Experts of a small language model: vocabulary 8192, a sigmoid router.
Below are experts of layer 4 (counted from 0) of a mixture-of-experts language model. Rows are named router (the router's row for the expert), gate (a neuron's input weights, with its number), up (a neuron's input weights, with its number), down (a neuron's output weights, with its number) and show model dimensions 0-63. Each number is 128 + 24 x the weight over its row's rms, rounded and kept within 0 to 255. Numbers have three digits each.
After each expert's rows: "comes after" lists some tokens at least twice as common just before its tokens as in all text. This comes from a sample of Wikipedia text that the model never trained on. Tokens count by the router's weight.

# expert 4
router:157122105121094108125160090089176151152122171149143111106160109161096187140115167135144162156137123113115121112123142126073109118130150116176148158119141129126094124162111140152127155161107138
gate5:125130095132120071137140138123145156120146121124120146117103134113137148179160124161132128116088044139159100088090130085118138101121106128119129108164105117145127155152133139122162144117087164
up5:138090143118174128100105164170088110122160105101145138116104096106127105139157132171166100115090124149123105175127129126116105147119094155108100111143084121130115113130061101126127149098147117
down5:179154149141136113131095134180132154114102104159144152147150129168177146147121106118161138105131115142127177109141162135116144148110107123117117103156152136112117168124123142175101107134143102
comes after: "\n", "=", ".", "\n\n", " =", ")"

# expert 9
router:145119145111119138119126131105151151140111113142113141144114136134088176141107118096156155163137096134104149094151162135087117083180128126144164147157123120110125114173128144151163108125134137
gate5:083164128115122117126068119099136135191081108088116158130119122093135170155141157114146118123123164149084140132118141091132113116167178149152149129105145100099150166144091109132122154143166113
up5:067138128121131115125115093110137145183099138148134105151151085134119096143170160157125108106137143136111162130108146124146125134153103152170113133103079168129080156093119149145139120140138098
down5:148168139147107163129145136126102145178110163132124140138123124151123135132136115138109117115143105152153148163148090101136137107127124099112159099117143118124149089143150117168091133146147167
comes after: " of", "'", " the", " in", " to", " with"

# expert 62
router:133113151135145144111189109146172119143104103101140134138130133152070122186114122094151160123129100126119142077120191133133135114135086133139161105141122141113120097150108136141147096141118146
gate0:168125110153142165120156151190129098107136114123127101119115142158120111118140157107145147160134110131148151110115125150114139149112097162098162170113095156137152092118121152108104136139163158
up0:141131116144092107121113143128127119134133122138134137150132096109185099110113124123113083120126126132146125110155058120097122094122190137108123109122182141099153153115121152143094165135063096
down0:140158125095145133127109135133127142132145170133119138117146147111115093119118145144120125163123140135108125137146152103086151129108113115136117085120106124153129088110158110173117148085116169
comes after: ",", ".", " and", "s", " to", " that"

# expert 21
router:120145123163084144105107055116149179147118123156135132134137109127094161156086159125153176164150130169138149117115128101116102128142098089156137129152152137066124112130126135145169126142094137
gate0:130138076175155179128139101064134186122119095161114148113131155184127142128169143123092162103117107146137162138137110103123151133109127088127114118111113141140091061138153106118124100160122107
up0:170100160166112142107153103139111165155154111146151145123083126115103080109138130155106097122107094117153127142130108162118128125139127170123132117127163136123161172165144097146147143169196135
down0:094130115116119114090128157161106129131114166119097103131127134145152122126154106124143157132154158145092141142127096154141116156160180102071129116128140118073091133133115159142125162103155134
comes after: " |", "-", "|", " (", " \"", ";"

# expert 51
router:147119147138101102103121143116130164155115128155100134154107091130071148164091103071134147183120107136120141107145174121109109094167135113110180133132138089134110096161136153154168082130145131
gate0:127137154150130132091127107157117146147132087098077120110159104091103136128133110116131139149149095174124156060088177098130140119120110129160127157137118150135144080152117121150119125132164115
up0:130146108178131120120130109156105105100065137129139141104120101157157144150165107149133170117120083140111149085133127114119113150125113104155097133155085193114124128108106095139102124156149118
down0:087102179085098113105157135148154136127158130144124115121182103129132119155104125141127141118171094121095127110137108117126108124127109138109099106097126130119137134124116118126134123109088136
comes after: " of", " in", "'", " the", " a", " with"

# expert 33
router:155119144149107146129159100114155138150129143134109134101116124134072136193136163124147139142134107147120113111122123096106135131108134098128158124124131166113105142123120156196113151147096109
gate0:121115142129111120129144129151145159156142108178077104116160112139100101168179130146151113119141106096088148101137151092098098119133121143143171091145183159090137139117178097140135110107108127
up0:146113136105165121081126118140155124119103147115119126138191136138117134094134110166179121141139076099145125130139135136146169136118119107123102141109148138177104135097111085142127121127134133
down0:150117108135123135138132174123129124150132116097109143095121147147108061152154093109139111093124158157192131122117121116106123118144171113060111125159117111154145092112127152146131096147122098
comes after: "\n", "=", ".", "\n\n", ")", "\""

# expert 0
router:137113112154080125107134117122161135132139154140122133091118129158088135137106145133136192153094123125102127112109143092122136136162122097158167106176118137106115106108156154161141129164137136
gate0:126146170112122116151146118134156155128164134144098132128081139144134102118135140176138111102103128102087126111121133120126138140106144078101137095146133146061116114072140115134121123183142133
up0:141144148122130120093106150138114132119118110123165149157150128159098160111123186143142142098166186130134137115166111132144127098060150135117150082161126153124099103130076139123158106089134147
down0:144094140136150157102106110160130053109101122094147130131119136180100140129141153113127118122120182152100116128124132172086114147140141139153119155095141110148105133139092150139159123119139104
comes after: " \"", " (", " the", "-", "\n\n", " of"

# expert 59
router:136113157158103137092128076095113151114087115111138139154136139150133153146122139147146129169157144110070128095152141109129113100136158156153133133154131147130090103135102149177150115174061129
gate5:154086138137094079082105106149110142121060123110118101140146141150153135155149125133170146138134122098099133111098135164128117106122099148123144130153122143161157127148104117141092128159145122
up5:108145146203106136121127115109123126157110094130172120149108131103123108094100154172151125133096158122104132093159135118165114133134110145163150101146150146180140160117107093158103128139142124
down5:159102147109118075097147157135140120145127105129159129090106116114113111116115140081162148150121107123131123139178170119106122099146107173103127065176143132125108113126161132132110173095143108
comes after: " |", "|", "=", "-", "–", "\""

# expert 18
router:146136133158106138127168093122125141136128117148134130116130147173113126184139151131156120143110109121098118105131140080112101105102124142149171129138149111115087120112141141173105130148127115
gate19:126140159114088178102164145123165131112112145089152083132072084114112142136109159146110135132130133143107117160160169101122071122137137102121154129129122115159123098165165127128136140117134108
up19:111117164113093083126104152145129097110147141076099108138131089100092132134138147118134101152111131138123131119129123111132128147167118110162139165088087145152136106158130135129133117122144128
down19:112074149135101125123127133120139119121133145135097107157125121139117139112075109053144134154124063153133112106152137106145123181160129132130101111121133109131121132149131122106133142155154137
comes after: "\n", "=", "\n\n", ".", ")", " ="

# expert 25
router:155106127106140144125154114123143139129123105113126092150104115130138127129106151125153151159161115113119123107117137120080090083131143118147131133127135165119093114128137144123137133169107163
gate0:128129139159129140123095119160160129106134117099168112173086136102143189134157143090111144174171139125154096116121126098123097158150137172123118160097134111114129139132100160132158136134171122
up0:103169112152162116117105136123097119102093113142087150144123139135157140119122112137114136170109114153144127131064112168107173146071099086123142144132148132133198100128116159108140180147099145
down0:072138083093094119149143175134134087149139125105136134077152165138109117141145157115110149149164079131141142130163085161135093172129092110134112134131126103189141165110149129158115105156094126
comes after: " the", " The", " a", "The", " United", " National"